Below are experts of layer 4 (counted from 0) of a mixture-of-experts language model. Rows are named router (the router's row for the expert), down (a neuron's output weights, with its number) and show model dimensions 128-191. Each number is 128 + 32 x the weight over its row's rms, rounded and kept within 0 to 255. Numbers have three digits each.
After each expert's rows: a language model's description of what the expert responds to. This comes from a sample of Wikipedia text that the model never trained on.

# expert 1
router:112122129188097106087070084155153133200134101152084153177103126091131127147128158174087193103097100152159096143088120092084142122090173218149126122117159071114134129135121122146169165123102160
down0:132064179147121108168098091161163132151123107102159159120112107094197122148111190127081130154133144128102155149151125125066121115118158148136131155153148170155135100021167086113144097150169101
down1:118172215145134123118203129140147143150164165136144127161053084123146120082144167094094180141179134096114135080162102125155111077059124176130118147125130120112124111088117116141116148096160157
down2:089155155085194175164130065081114092157163122093198133118113148112126081154181119157129128163139135128169148106052109080107129103090112141134117052160166139109146111116092118127197108074140096
down3:129119124137097124102066144169146088127126104119127134140093153112136155141140126074155167152140144116117113151172226091253123150149133126161136093098158152145144109071097164164123143151153147
down4:184183110084122137137170093123130134150142106179183165129083181105104109157118105149125101107150161092194109173050119143171111137130099101128149148121117111154118140164130151115118164080088159
Field labels, colons and number pieces in infoboxes, stat tables and coordinates, such as by:, June 4, Domain:, table bars.

# expert 30
router:127066155115138113088116111107117187184113090144102072146171162123115165121103180164088141121123064151137113133111110171115118125106150165162156045130142068144129123146134086148136148148175137
down0:134130096119185160175163120150122079093123138123116153161069097116187158124083121106133125123083167126147111105113155152141096149112097089114126157114133155078111169174093113133145150149084104
down1:139131076105151150125101123167109124161128108113041153101124079139132088130166066112118142155147154153138082156135130169132176140152152164131194096092081141166220149204106112166133112159061159
down2:107095148125152106097095155179100195128119208133124142158104150169129165142061146160089151133114127073111134115126166151112117194202100139150141204098099152073107087147128170124166096099156097
down3:108139091124161129129117075160128119078150120186102189143150149156137114163108136074131141081140164095138100151128130130139144114167104173109126123177146059113176148109143047123136213178127124
down4:135154140098094129082162094128133123065134115123060088136107129219120166180102143096146157123084104145138086131128130114122129165158161126125107193149166122170145108097111093120128105123093149
Hyphens in compounds like highest-quality and fast-paced, closing parentheses, table pipes, and short capital or consonant pieces like L, Sh, No.

# expert 21
router:150119185143138136178111122077168175215087108117170103115167100158118143154166120126135090134129087119145106165094116131145087085131184200183183163079214070167133156158110103151123140177143210
down0:105108086139135087156120176177138089137190128119081129161126159069143121069132129074116180135160093096134143146132102109162135147138108093136174150170137136179093106145139100090133079195103068
down1:173159086141163116161185073141091122131133167105157136064133101101113092174145147064145136121182183131124104093132118119133144156139096093128197171072124084075102136153112157113119113103115158
down2:157071181196192113085100123060141128112138139104131163109149091159124146168127130167106105124084122091086118155132139164147152163126110144125122164124167128090168126166171158137146135168164129
down3:158143133122090076159085164116096160120137092163122142140124133137169131104139117100201160089142122109155131137119104098054108187129108182146186158115119157131131089136083091147142176075140092
down4:137113147073175072172131145098119109107109141105096121092125129071144111098142132160126154175174103132150146141118121138141135100040107096096156097150134185170130123070158117122148177182108138
Middle or final pieces of Latinate words like -is-, -ac-, -es, -us, -um, plus prefixes dis, comp, cons, pros-.

# expert 8
router:140080128135144129109111093178145186225102102124118097108127137119156118130129179140047161096123130174137086130085113139096153148059141157100091097095185138127095174126139076148153155112182163
down0:134137135132095089143088126086178044193145169151169107133116140167123120132091080160108084142083130070113084106097111103150127141091149128164106103089155091162090099126087139132168139129158141
down1:135133074195124143135155096155130071142096162134117141116126121130153090116140115085132174160120114114111124075155103117140124137117122123110145144085096137115136146139155137110109128106089138
down2:140181141139113100170131092131114032109148146105124124145118168142162081163152104125106115174126173151125119176155141142066135111108206117163166099160091075100137158181115153128120131130121167
down3:175174131093134091117156146107104095130160173120142139101190101117135026116135125145142080106154176175187091187145139137138122111099158157086087151133105136116140113176129136106116131139138119
down4:135190148181131192131130158130083058087115162138096143085149083153087089147176126153149099175118105113151088126169135073122103106163133111141212176149093146145110149189088129141083126170124099
Periods closing sentences, often fused with word endings like ing., ation., 2022., plus clause openers that, which, who, he.

# expert 14
router:133086146141130111143123154174159154188109120101103126181125088097068104119141146162090139147097120131119069167135085108147190131105166159177099129106150094130117119121106130110135105163189082
down0:119139145137127152174104159089133137140176094083052106161110121145157133131156133108088102171083137129061079051157108143095162113129109128098126185110090116059041166146115176146103155068166082
down1:115158114139156145139144154167150105102102128132128101148140131083135112107135107137087155096159156163157161125170179121129078100089174096145103107164137171149153176162138183164102111064159187
down2:103165111175159168071093159104153126088169175144182105165142090152138127150110115115128121176063114154143155104154122091162132139153135154157137104141118143174153091130138097054153115126141126
down3:174120101188148128116148144148095181124080104146145124055166127123156098087136107108131127162138109099158156066127039106119133149174115067135146137162126111153113125091114132135106150123157143
down4:143142184140201125167105143112120165141170148141156160122181133150085130085161145115165164128089170124138077125107103088114140163086156096133120085155182147152135152147125128152139091169119116
Short letter pieces and stems inside words or names, such as P, ow in rainbow, op in Desktop, plus New, head, top.

# expert 22
router:145097114161139154146177151158176141161144127142122105133153114114073119152133149136111140120141106185161094168085123109138144148032148191123162077130190112169149133127147116139114169132134126
down0:145175108129191151140149107083116114081103094115049157075113126156112079132041145080185164170190185078073164134114136182108122161116132186166124165184139164091098081144107152094126098137076106
down1:118159069148189105145135179064174096143148120123107148103104113094134085098170073142155112131172160117112071083138118081117176137125062065085172152108134182118136118131128108173149157121150120
down2:138199139104131187091138144095104086141133111146109110147149142132115086148122129078139087088133137083084144128158118161118108137136163134120119135155163171142141144170111119139158155104136102
down3:156137162219129144092166155150092092117142150127123120156147149157134122155092098143123145096102164126151131063169190190151099140152142190121116155151074120178192087146146149096158110116091105
down4:126166129127131051138157142171203126107114148150108117121140126102148095066102155084164104118207159103175102186153142102163117110111145141095097180160146080095114135077101117095144111099139159
Verb and event-noun stems in narrative prose, often before -ing or -ed, such as ask, reject, argued, support, attack, will.

# expert 13
router:136130147141089114095090134119192142165116090113125144168107096116113182120150120182125145112114140126194111145113127106109145190114157147165080064143173095183161075133099101123133164125164123
down0:140103128174149141136110116140130169109117143145096129148133140125111145075142121149180181094094129071103140131191148091104085133159078101129145119136125151139136121113126139142094116121082119
down1:132157166104150148125102178179126115161089141140165118140120132163131128166139165145155108129179164123147112186088213206177181129137184111145150148136149193087141079100070117151183066140161087
down2:119109131120091099117099126097099130078128115152139140087156102148102077136130144177121075117159110101120143079074084156093162162145164165071120145135125113090078130106131127119168149111157126
down3:118179099124118065110143143156083107143091161118099095086151134174154117148098136192117163179117114113177148074099160164096162150116058178146112149154056106141104167117150118125086081100093153
down4:145135151149137168175074105100155109129119133151172135174144133150158088206133132155080107138133156143114083108091130138107137110128098143086146118182187169117067171119193203166112113177117130
Short consonant-cluster fragments at or near the start of common words, such as m-aj-ors, vol-ume, cl, comp, gradu-ation.

# expert 31
router:127096129126128093151099134123151148188107109092110094171123116103095171116152169149096164132151086155153097191081137130096145167145145192176118099128202126115090109105129127092166186128148174
down0:122092159068192156142187144115127087088068084089062150061123097183164082110147143123075085133081114141121124122137115145096096117140154106160158097185166116125039141141111134090076099118176140
down1:197132129065163141105123132138085104127104152143110080095103194149071121052182077131121111148164133105174156115100160079117120162146075131093109143131126172203113152054098155099114142168127084
down2:125130098110134153135090146090110124163074179150128202073126096103159152131182123154107131174115128110153179133118123182127106116157148065129080053157108131077064177160147072191107121113153144
down3:112080124154187105082091151132124167078124084093129098129130141105132151073137179189116160134161116131121112149140125134126107140137089142126156164047156088138161141195078193196125139144197089
down4:199130122175092129078149089153167162130148084120140149133127118126114125149076124137148058184128117091156134141098158107116111119102077148142158135086103121110211135170150129164124132142144103
Opening capital pieces of names and terms, often after a table bar, such as Mal-ia, Bh-attacharya, L-ion, Al, Ch.

# expert 9
router:135100139167145085124117097101113159184101146114113100146115141134116144091105149151096148096142095145191113149136100127101182139133180200157122077087152093111156117104156093162169156122153133
down0:113128119128111098165097141055142130092129188131119148126100153171165168141139097128176138137047124156112180147140203107162142094138181105122111085101168188108151120112154148118118145094183177
down1:113178173169107131120091070071139159066075098104128108131134124173127068131115100156090088143136099156219079163223154086087135092134132190085171055153122108174116125122154111182099134144087128
down2:182194166152130160106146135088146134138167086170118147085109151101166163157109148120138140113105173084111123114142084124076050103155108130141088095095199105155113142120091116063117126110098093
down3:106114143158190173155096160132080100139137128141119168154163116108122132115165118100193138090187114091167096145142099132113102149163088035097094168159145121137101153140110115079087158132069139
down4:089158153133172143143103118121077083146145118144137122164107107162144128014149109163085125104140112119071068158157122100144092144107088163134136099143159103141209182177140125135099207077105154
Line breaks after headings or list items, plus heading equals signs, opening quotes, brackets, parentheses and dollar signs in LaTeX math.

# expert 7
router:118086105096168095137123172124200165184113041107077101125122184049123104140148183132107135118151085173149117130104132107122143139103172144141114125174167081112158120120152096126144111125175158
down0:087125134107135090087166131169105148171124125097124120154101143232142143161151151100121173140132076146121061088083125149168117082093142104130094127182114105179105148122154221104148132059063117
down1:204169155108107126083120043100143174125095139129139129107063090122144141203150146171163089159111092119162124112152152109116118093146114134171135092123161117070141124123210080137098121153070165
down2:119082105081143109124156103112172075149074153139088137109112171118190185146099089118133099188147129127150105085143107141079109124090090144095099075135067119091163166167069110105148105057159190
down3:137096070105061152135124131136109173097153129174090120195048126142127140158215142145119077121102117124110115128177125145157095188142115146148176137104146130136160132121132117156155139121152155
down4:158164148169048138157131142103116105102090133082144170102164123074095109115106144210169106150115111085053095116162093128052138176132089111138144130073101168114114113161083176152159184134138112
Syllable pieces in Asian and other foreign names, such as ang, oh, eng after N or M, plus spelled-out numbers like three, four, ten.

# expert 12
router:089123156175166129115145132137091112167140106135082112150142074100156126149134141100093113152085132159113085139145133122134188135058154120133081112123205128102082159158122117125117095144168125
down0:151109105118093146125104148088081157135077106079151080147127121126134158049132117089083094173122128070114131092100115098084032173146095143102177115069148193160142164145102143117156119082159097
down1:098151173166112107151114121079147124124097136066100119110126166097161151114151081085122128168170088125185184158146140159098151133142110134158121128118143135155092140135144167187120090124092150
down2:144163137152142076169184128096081165138158154125145070122107145146127087092140041094139127159142099150128137154094119080163133155131124111108101089155138109115136128114129085096125153105150156
down3:098112102147130160152127007137105136105107161162122121209122204136148084102132146074111111186105114148073166086130164124134131113168095062137164100158127175149133216134138126117097157164127134
down4:106088166144147123122161112112098104076109147140036128107197067095060138148132119113176096154127103089108108114114108144128080133130106166146165144093129108139136154149094072139107129129125159
Short vowel-heavy word pieces inside names, often Spanish or Italian (Cele-, Restre-po, Casino), plus the pronoun it/It before was or is.

# expert 26
router:107094090151132098108183136109176140124131097167101137143106188069130115083100144149085169129109118141178075159131103113101164154115154171196105069113173093133105143192182073149162157114181155
down0:132160145166119082101122104149077144086104143091106133098171122118123168144132134178094101170122136119157134123115143096089090156128143089160090090090097173169178147155109156079106079103160157
down1:102132167128123140143144110092122119123120192119158123183142098113193103133165127092174114105152141118093121137074050111083110219099146140131038110092127145101132162107123113154129119082154119
down2:110156111136128074143147127148125092124080153140154117118102157085127118098122130126116087130167115115126162122166124096155102164129161137181106112160126169189143133164167117170099187135139104
down3:110100101060138128149167122174164147108070152137071122091138156146127119068151144110120074148100112102110188141130131151123145158134037109107179121096165185123130126157170113130129091125137139
down4:178087175120191082084125074123163177133174159171089108143110123140111159106069067126206095102165131134127167186145109156141133143098143193085132117131114148186141165155137142161195142102127159
The word and joining names or titles, plus or, as, with, had, has, and commas fused to word endings like a, y,.

# expert 20
router:148080114133155109108143109091145163138162146120085148131125117094138135132159178107116161114055114141130129121091108160114156107084171196162087121109164114117146135137147145155176157128175157
down0:163183126090175088162133080157130140103171116141179115101077090142148149164142090104143111163125169124137102121121186077181144182135062093015076181144114108097135128149124187190168109150126075
down1:115080124111133140098116107153079082143102068070063096114122145103144082141195167111138028136119049160157065126158142147130111089067122126099159102110094124156149125157101143149022089148138082
down2:175117171108141147169128128128115142115152127114188118117105091119059173199123099093107090178077139119162099139054071145105139169144099142047174164136143145110128142173122102094111105160160162
down3:213130113110127066145157143095154128112131155174071110079065166125202123212078132130117140052101164126107103128192122132113114130153125182146117105106101114117138074190151101097141174129072132
down4:127081143154152097125188130126119152082073076140192130112150169177073100085141101131142162139121115095142196141170121102129155150173111143152137105102140123170119139113127103149114090073149130
Pipe separators in wiki tables, and infobox markers like ″N in coordinates, Born:, (age, Country:.

# expert 19
router:138106155121078137108186154131099129136116087084126133122163127105101109133128206091118104092066142148125059156125112095084128135050160133181185123129155081116163171122115118178159129165169116
down0:113114177116113093132115104104086136130206167077150075139106174112105169172180135147084154108156136118162122087107090132117086212157142128060126078156137134125084158149123113089133111117123165
down1:149143157126157074092099140182097080123165142086075122128131113082082140126130130139094077077116145152086160140158154139132064144142050125082138147166144119120099110136146107103091116148138156
down2:120163124135102125114168093107155156054125137119131163114155125024163140138132151215204087139113143112125075116099089153128137108128151170111116101118113117114095196126157122093181163121193119
down3:155134094157092115158134157158135117144131098127158111159120124129103124168140097075166173114167132118165151122144111159102079156086175157137107104191107144095135141104124152132158127130115155
down4:148154117104104132169206094104134050092182144080148167165124151133159111087108159084131133104126149177132166100128144120069163099137120109194127163109095130134125122173162124054145134174094117
Last word or piece of proper names for universities, leagues, clubs, places and teams, such as University, States, Roy-als, Card-inals.

# expert 24
router:114131156176141112139088112211102209202138097174145103073112114114107122077127162172103113136147103153156077140093105115138142133117145146162148126118161070150148112115168121125184147121167090
down0:149143157161092151161179095188142115055148115202098190164105134168123123113148153171174115143102155103122109130152088120126133134136119103113163145184106101137129152173168144144100150125112079
down1:123163119133095176088110184098096152134123151096167133079067138114139132111153160135189130177115127107183143164097101115139077093128110088086146136151148167074172115152144141130092152063119137
down2:113094098185126156130128160069169104177074076126186165175119135081148118090140154147180143165093152090143143183167082119123121151090197100155125141130121064135126129115063140120152176116093064
down3:150126105129107141124114160121127057092134071114133117126179072133119132127140154130144177127104121095132165103144152126120122169124113103113084125175178156144125115203138149054095100195131122
down4:102132184083166138069100104093126127141120202083174098106097119116142111158182068132153127085153132149125178120076167135109109116132106120129138156132125176082115136107150159124116099139102127
Single capital letters or St starting a name or word, often after a line break or dash, as in St-ephanie, H-amburg, C-anadian.

# expert 6
router:088127151140119082125138102136130154226114105090102116108111143142131166116147157150118175127059062174161063163103136118130152161114154167151136114094198103128161123173156121138146173130179113
down0:139062135136128096138119169108117160086136127173083148180122114089160052151141143104189082081099094132097087155177153105118147103179186173105185148099119114148111117173107189127107199078062092
down1:144079077176181187136144132119102082137102151165134118081129171107091160155109085127094161162087149079169139114129146112122093117156193178189152075185094122123117128177156088147114113157057085
down2:135046061122104147115178146154113144136077134135129126163073148137117139114090160099142171171116069098133092149096166157136143149164150184089174146114158138152151132130141135184107160118113085
down3:118115105133108132102135170126154165135098106122122102100146169140153123119114153061096096074130134184095108100050174153129163108178068091168100184114151159103201141138163106124113166129143080
down4:116154099175173100102142095118132129147221147117163088157148118119138162080166122079159120147151106211093163069131132086177097082165088109119138132087152126138122111124107194154113109129115109
Indefinite articles a/an after as or is, plus line-initial dashes, numbers and table pipes in bibliographies, track lists and tables.

# expert 18
router:146067176155155116099139128155149146156106126129128116147153130075114187142105172133134114167152111170172117151090102107141143122092142144186148126136166113117124158162136074110126150149131119
down0:140101106128102108161229162147112086048166165105143094112131111073097108161161126118149158136125168127105131151104117111110070149141112112082132153066120150079124176179112089087163115093129157
down1:161127092060142123165170129064096070140178118103134148090070114131087107169116122165095121159108161178092104156135137164126143110092154119163188108128169119084174149217163090089090120147066167
down2:146156071145135163182167096129119157135127108092131126130105134122105150144150109115181119164167167142143093128111134060129157086183041137107164141043112090151176160071139150181131150122082113
down3:147122143129138124141146134069127105133106113122197130122076179085160142112131114135141122122178136131101086121174147144117171083146065103167141161138133146136166149171140092130067061123156091
down4:133157076126145154097115119158146139138172107130089080202120147110143191132073100139079131139163091122082130078128128115135101128142132107057121170166144131150131182111108200107094149157162125
Opening stems of longer words and names after the or a hyphen, such as re, se, exper-, liber-, Hack-, List, War.

# expert 0
router:124102148132153111128133114138142153154146099117127090147100140085090127166136181112080139090110087115152110165125102121119185156080188118172081092125203069168100093103163083155127127111204151
down0:134157151140115096161172117091088165132126162115147159204118140099121146159155145089125122182215107114094147150090180172112146092119117065095073094139086103098133122132163090134105143094190109
down1:192138149180104110148129121087147062105069115095116072101142111142091162188131116146096172170101071126126089125092124150121120161158125139121092068125116107077166081155061113179094133137094089
down2:146171088045182093093169170160169061149122154204156091143095099086142150139126147179115159162141079112121116125129196143091083086142120058148185144129076151147136160140090164128056142143123098
down3:125078138110138116085211172103191101044124083118059088173109101165114136152179080171145134161073098116107159142169113167102111160076143117145139131114111151120151120139128165177151189098083147
down4:124193155076127126129159128075181128108123125143125177117105116142119100084089173101152189131114106105196148186135130164120078129146121115099121122062090194106172142098092094099179177130124120
Prepositions and possessive determiners after a noun or verb, chiefly of, to, for, in, his, its, their, as in School of Law.

# expert 15
router:098106151113103103152115117163118159201138072154093137158139108111122106102116141131141141103110063149161053147130114122107188133110165135113086099135172067109120153180109138117154137138215117
down0:178158088098100135100138104127108142124120163114097128129112147182047131130184137115135156139158148114145133119106163143080080148140100176142179130181157138158156094130189045100124126176124091
down1:145203105126161098121136158146126121103106124157133071164072129139183068126145127075143165078150178129143185074166146120093109058199089126152114126147124121103100174100049128161076108119124136
down2:139133110156121133111156123074124157109177155116154147155077088128095093133186182172142144125170164142098139123175133103076113144080120056117146110137144093161173075121196150089114169129116133
down3:197117108159132131143121135133145084146132147113108127133048122154129118115179095141102140074104144119118173127085087189136155113123063154133114139079140147120094125107194113186161092110104161
down4:127134162177074134140132137187096097217152106158093134152158113140131086160136106154095133175131129160094181157116172132109070153159183113064134140140146120143096156107140084071146115095082116
Pieces of transliterated or non-Latin names (Cyrillic, Arabic, Persian, Malay), plus country and political words like United, Iraq, President.

# expert 23
router:101072116123136142081174114174148095107111092083140131143138128127063148158137177179120118144059138168162035144112123102111172144057146105150135091076154094171122112196137100141167134160154084
down0:131153157145123207155156123127157135085082150089061132105153086132056111106140173180122109185101145121121139134115104131051190120116105123089114144147155141154057161144088182154132129129118157
down1:109066199118129142093124205150128145088118191144151121136148102117078105067144111144064130128141164101084116102151149113121179133100113126110155213097137139176145136129035191120117142184070094
down2:075148093148088168171130113149087144085121106143149134161067122150111144144089174159116103143161153145061126141087148132120130226142127123150140191154157092089089117092155142094158096103122062
down3:083101156141133155127142100166037146129116209112101163079054085140146121126176138064182135050111081144094097093110140117113190097130126093176162148122158096121091134160139075096132106117115123
down4:125144155120148132142093129153128137098122145169182092156129118183041117109112161104158122151154134129110165124216111106146084129143120122094114132096088158053167201146098155110104121178106124
Adjective and noun suffix pieces ending a word, such as -itive in competitive, -ical, -ary, -able, plus nouns like family, population.

# expert 17
router:131132146151087127129108114150130136203144117153114145091106134111147164112125188153112153132082117184147063149138131111120177152100142156124150074114183077137152126143139093156127137174142136
down0:105097162102118130114092113138122117157085144092152121150134110117167110145096095134134084123118096213116176060176109093107169120144110128120161169140045073124094049133155128165110139157142102
down1:098132112202116158151061091092113165105135112112153114131124116181130149083126092144178150143162097175111161093174156128186160127155083122061181132115155135118170119064098097045137111113115135
down2:086099077161179146187138148115110118076121090106085091106148161175094137118158082073157153145079142109172076099160135178125112150142173113088149091120138135111098141105107117198125175132124189
down3:127134101133187107191123088120110187194113102094140131114101159105116150093131088187127164110158140107114138112157159148117151115182086081072159140150126140085095109071105143156122143110091133
down4:130193074114104125188127164116124174177183129188107139127141121136127121159121153062127109170134118123164121137164181117125160126145164167132121132078098097143134081137162118125160114079104199
Colons after infobox or list labels (League:, Conference:), table pipes, slashes, dashes, and opening parenthesis-letter pieces like (M, (S.

# expert 28
router:112079119133116103087115152154111131184106087143068081107112125149076105089105152158052144169098110131163151135102112159111138195106146143153149093109165109164169101132103128143124133148170120
down0:093137076141108177073087111122155140146097155121097120135146111134113109117143191125165199101108138130072153133160116155112135136119171205093106143123109166080086117086120122123122099139056108
down1:109113138102095089131133197096117092127161130168120153089109132122100124132087160127099162122154151122160145108175116085169099159140159140078133101112112138174057110108132121153117160209144133
down2:154145166093089126141160131108129129107114106160204124077111171100171150124149126123147133166129082118130176119144118108140104135110118149076124078118130153092081157114150142146145093175122114
down3:115169113157146128174137179091081130123123103177131129093145138169153107159174079078153161164144066169069128139150049122195153103150062184119119135145125222118084151056102104172137088133162110
down4:079097165122094148159108164079149160119168159080076124129194132134147121155107112140133113096174153121119085110189116170083146126182160084117129143056062106147044136115139106121203195110134158
Single letters and short pieces inside foreign or uncommon words and names, such as Curra-h, Vel-m-urugan, Kra-j-obraz, com-a.

# expert 11
router:136148138121121142117168142099150149190114119083083112086100129111121124103149187102085154099074125159163059178095126130127189113103182162142091118072150127103108202140142098124151125128156120
down0:160132118119113139085145134089166186118100152196115135139090114071132175128168109145145135113124162133091153166120106129151177126147174134142142082105119054130146169163103185084088130142094114
down1:115132112151122115103102119121126124109128115119105085134117134158176113155100123158158072122178096132147174142131111144136090139102141167161044099077163156155151167154135149123131126124106107
down2:149148148119156121105068187133114168099074126104172121161125165122152142139150120099166109125103067127153096151133160151086110108117111121095171134131129141066160151159153106139039128103127142
down3:188097104119154099097133158143114162105140098165193118057139115116203192143131098075101050063139120177123107132160185148147162153127139122135168142094103122082102177108149095103057114118160100
down4:152043083131100138039137108121154134118169123121132172113107174118115144062165099151142118093186094084123166172155085149146133134163135144143162172145107108161185105156135112109098138106116075
Given names and their middle pieces in credits and lists, such as John, Edward, Christ-opher, Mich-ael, plus agent-noun endings like -er.

# expert 16
router:115132135146113112131103106138171151189116116089075114132138131130105130129113185137074121140125074159157110177084129116095175158071135166160142119112174075164134170155121102130134137137163092
down0:166112140123101079173149102114167043177116125169138146150142084159126109175146127183169115161140064111073136099141183146150168177074144094103159146188135149136114154075105131096156142149138096
down1:084120128120177156150194159092065068107093145154148141096169139096117153070113143105146113105126165086152112135188104089135043097122128180104170139162119122084165144151087116091125125110164086
down2:093085114160115165191114085137073088181144091133120117113166110165097122169125093120169090109143081152122137132090119129124165089071036109094094147114121085135164117148186139112105172134194105
down3:095140097103150098116242113139174143133157143094130130107124138121113117107135125090176156129131107171077096176072107150156161115146144103079132095127145123150151131130145197102117086134169090
down4:085087122127121156186114093163075087109138129182140150133057146146158106205138120116158145132066150160180155165233146093157196193128154134161195164142134123103114154125156085150088093143110159
Line breaks ending table rows or paragraphs, plus articles a and the and recent years such as 2013, 2016 in tables.

# expert 4
router:124112140120114117129130085096125185179158086118122102136112160131118139100121162150140165163074125175159123139132071134171132174124175210158137063060173111129105128095139120111119145148190152
down0:158122127109163123124168138049137050124127123015117148101157150149154094143104091090138125161138119182102082163093116096116159160153140104120090116114081067123071150124125117101185140050103110
down1:166125145187127145139128079126154100121097164098143141073141095120124148145121196097070083090100133134141072068154085113124157136156131097150171162111106128144182099157097145127184112072113167
down2:134147124139146115084172142041113137083143158115127182099141142140176149159078125126151121093121145159158079054165164161125119092147123173146129163123145155113166108098127125045147149167063092
down3:130095107093115120147163103106150127083092107176112172139090199115140136126114105162107193154102165135123116075129096134154180148154174120166085124117154134139171095151123132126097197161061113
down4:063085166158130153134123130133150122133090124146098090103092100179130155106080154186138183079113099088144077116127175185127142089164159095148132161148075098130081153108157116100104133146077067
Forms of be and negation after it or and, such as is, was, be, not, plus the -ly ending in wholly, slowly.

# expert 2
router:097093149155140117103138134112138154187127103110096153146106112103134132112149153146141138135138084143152103153088139142149146118062186119120171081138154114107099116129153075135165089134192168
down0:106147127121146140167151157094145113121180125163149206132137087122167119147128177097087155178161142143110104170142117165087150159102156089140132127175149073135166104188176132155073056103145168
down1:131082156108130091094099138171091152161150123091119093175137143187102172162085102109173161155150114127120097079066106102151174114114150174137073151141132105150134169091103079164140148153124168
down2:115153159075094109128151130089136112091179148114160101139121122139119123117143142158143136148123144125138139200184098131142123103109123136167123085072163098152161129155175083131075088099151112
down3:169124124136117096172146071133106118115089111124167084185110165062174106148148196069191182073131121133156117158154181163052130166120115128178113111097126089073196158091163101158113166094118130
down4:135155112119169089150150106143085099160096117116169085148128092132111125106166083118137090046129128139127140141101144121145103149103120111130140085173165092158139187150151169185126128115139162
Dash bullets opening lines in infobox field lists, such as Genre, Family, Produced by, plus scattered mid-word fragments and blank table cells.

# expert 29
router:129095112160117133129167127149148143132160151160081074118101088104108147146102149151124143137048170160168082132105088101141202102070155144161127088126162120115166167162149075098130165135140093
down0:104116150074198102152146084128153146090070136097126152170189085142118118118076099151140116174174110137079108104147122116140113114109101068144111169132114123113112129100170144181130110096116105
down1:144171159132085152140142123134161078087126183108053125122092147115135098089067093141108124130118133193151134103107124117153143071106165097098154166111052168198142117147149178100144167160119100
down2:082123078082147139063143155060124140114121150157108100174145098097152109168098118104159161071178134145142122144152040172108168120099042116146135112139113129128058109106105176153144153156153094
down3:122124163075143164177143159107105104107100106131128101128112096121120097169174100129176140088127150157095146188137126094136148167118138095146175135113089098055166117140136187080097075115121133
down4:099102142077132107094172141247127107140181090114107161092149095139112138149117143107159099163133147151169138086154116111139170085098169160087134150146139114118097117145158142087160198136099102
Past tense and participle verbs or endings after was, he, also, such as made, used, released, premier-ed, implement-ed.

# expert 10
router:100089180162091090118129104147161153159151120155129115172085111092117161133140160144087120132120130118171078188082113145082187162105196148160145111124183069089135125142169075120164142106187138
down0:073121143102102136165103117173122110127094139109108123148125107137118088188146052095094063137164143117063135135114143165109149172147130077123178073161157104045180120175131127106143112091195125
down1:117132093125149199084121133129101083140152137162110112104146144141069157113081165119189166147058139162172146074119136123087146104059152143144108136105091131168124126138152116120131134092140120
down2:160149114117167112124132092046146122128120165138119189160160128093142126151129122172165115065109104137112189103112152175168161144132195152134200105097128118117162099088097086138123089142113161
down3:153141137159123140139105138167078091132140143133125135120102059100129124179157193113128132171119135069135100128150129150133147052078155165118136144144108169161161188140154142093131089161153106
down4:184099086061158155119110098116143190129169140099059142125151181131155160165111119184151165121136120127176154135101077098125155142116135106199125061104151161111136091127094074152131127096088134
Prepositions and was after a verb or noun, before the or a, such as in, of, from, at, during, until.

# expert 5
router:149097133119098139122145154174127143213083142126107095143151098117109157128129178103120103097121084189161089174133101108136127137075164179170125103139182060136105135155139104131163172170157167
down0:136132156148164154116149127113059063150106209131155067137151167141203106121094070121160123101071114131074083157143158133130073115157144112101156078070142121129129135130129147098137132052149101
down1:166128100152132157181153166097161103109110100125094122140139163201185058149113169180093095112084161096102115185140133090139124096114040103134121119094114163079139147135109059128125119136092131
down2:106127192143063127115114141176120040125106137044153063097119143166230121152094136050155151140112161112150158092155120102153097118146142114130157134099093138173119182108125122096112103168162144
down3:141125164128068147112119153156097172215119133140124135114084166127103098105157106098131140118082150104086154125158074146094067104162125137140111142167128156121093116107113173087155108173151143
down4:136152108110110104112150161096093087083055136118193097149178085136091113081129153089105176055120157090074086119170137169132079116168137152129135146123163128167093083186166165078105130075170123
Number tokens in tables, stats and dates such as 2, 10, 623/39, plus word stems like air in airport, airplanes, Airlines.

# expert 3
router:120090120129114102099137100171148106141092102113111092142118089075080115152146175168086134159102124174127038195107139140105125164107162178174114070107188087111149173145166102160152168140199166
down0:124144121075104154110089157173118132122114097169119132117145138146092150205122109163132117117139157133139108126089107174186139064151132107076054159120111099155079123149151136092151060148125086
down1:140106181077130186093180095154091118115145102140154132111127104151134153145116100130099092118159108179082155104151086145174176056132153122188110129184137114106128162165090138086106135122129114
down2:158108130132086163085161151113075171129146126084099154130139173159170120095164122112107141096117111097148159107149157084187080091086103146048119198095102152127102112111082121112117073103072041
down3:126129090092099121157098156121163130090114115080164094173083147116137120152073146072133122157106149119137136153191054144116128129145143097096147100151140125045150132130182158180136118121112126
down4:143123147089106184147119051089085136078118140130109189123117139092139122168111131132122089071080145095110171117112141150134146112136135174104099130099110127188088146088088128129198088107166165
The word the after a preposition, and clause-ending nouns carrying a comma before and/but/which, such as school, restaurant, series.

# expert 25
router:132093137148108101114145132158143126145095135076107104109189130118081112151149201191119116150115086190143109172079112126103151147084152161202115126094168097149113153180152125128148143143124156
down0:138079096094154188128085090084121088124071132120135137170129124121156108144082203082178172119156112064132114092184122125147180104113117099085140163112187106121208205083113173147175086141141077
down1:134118158147162118139149144099126109081123165187117212145102114091183084132093131103127120129075153102161125111134179104141155124120170132124153065139149120151127148222182103093090124127092154
down2:135130083123120166154166159105107153053109173134123104142149103117119094084085111141089141102196144163098075081142094157141133146155097154138126136089127158120116167175114101138156138129075109
down3:199162107160116134083149111083112113121173093192188129182086130103162114127134142141158075178114124149061144164133163049102100121117138159081144147102174164130118144127159156148095135082098108
down4:136127115154113126163157105108129115130170124062152149119145125071145135132155180166037111118161062158121103142128141088114135144083132150153132067110122135110126105158200214109226173111098123
Final digits of large numbers and decade pieces like 192, 198, plus possessive 's, his, her, and words like public, civil.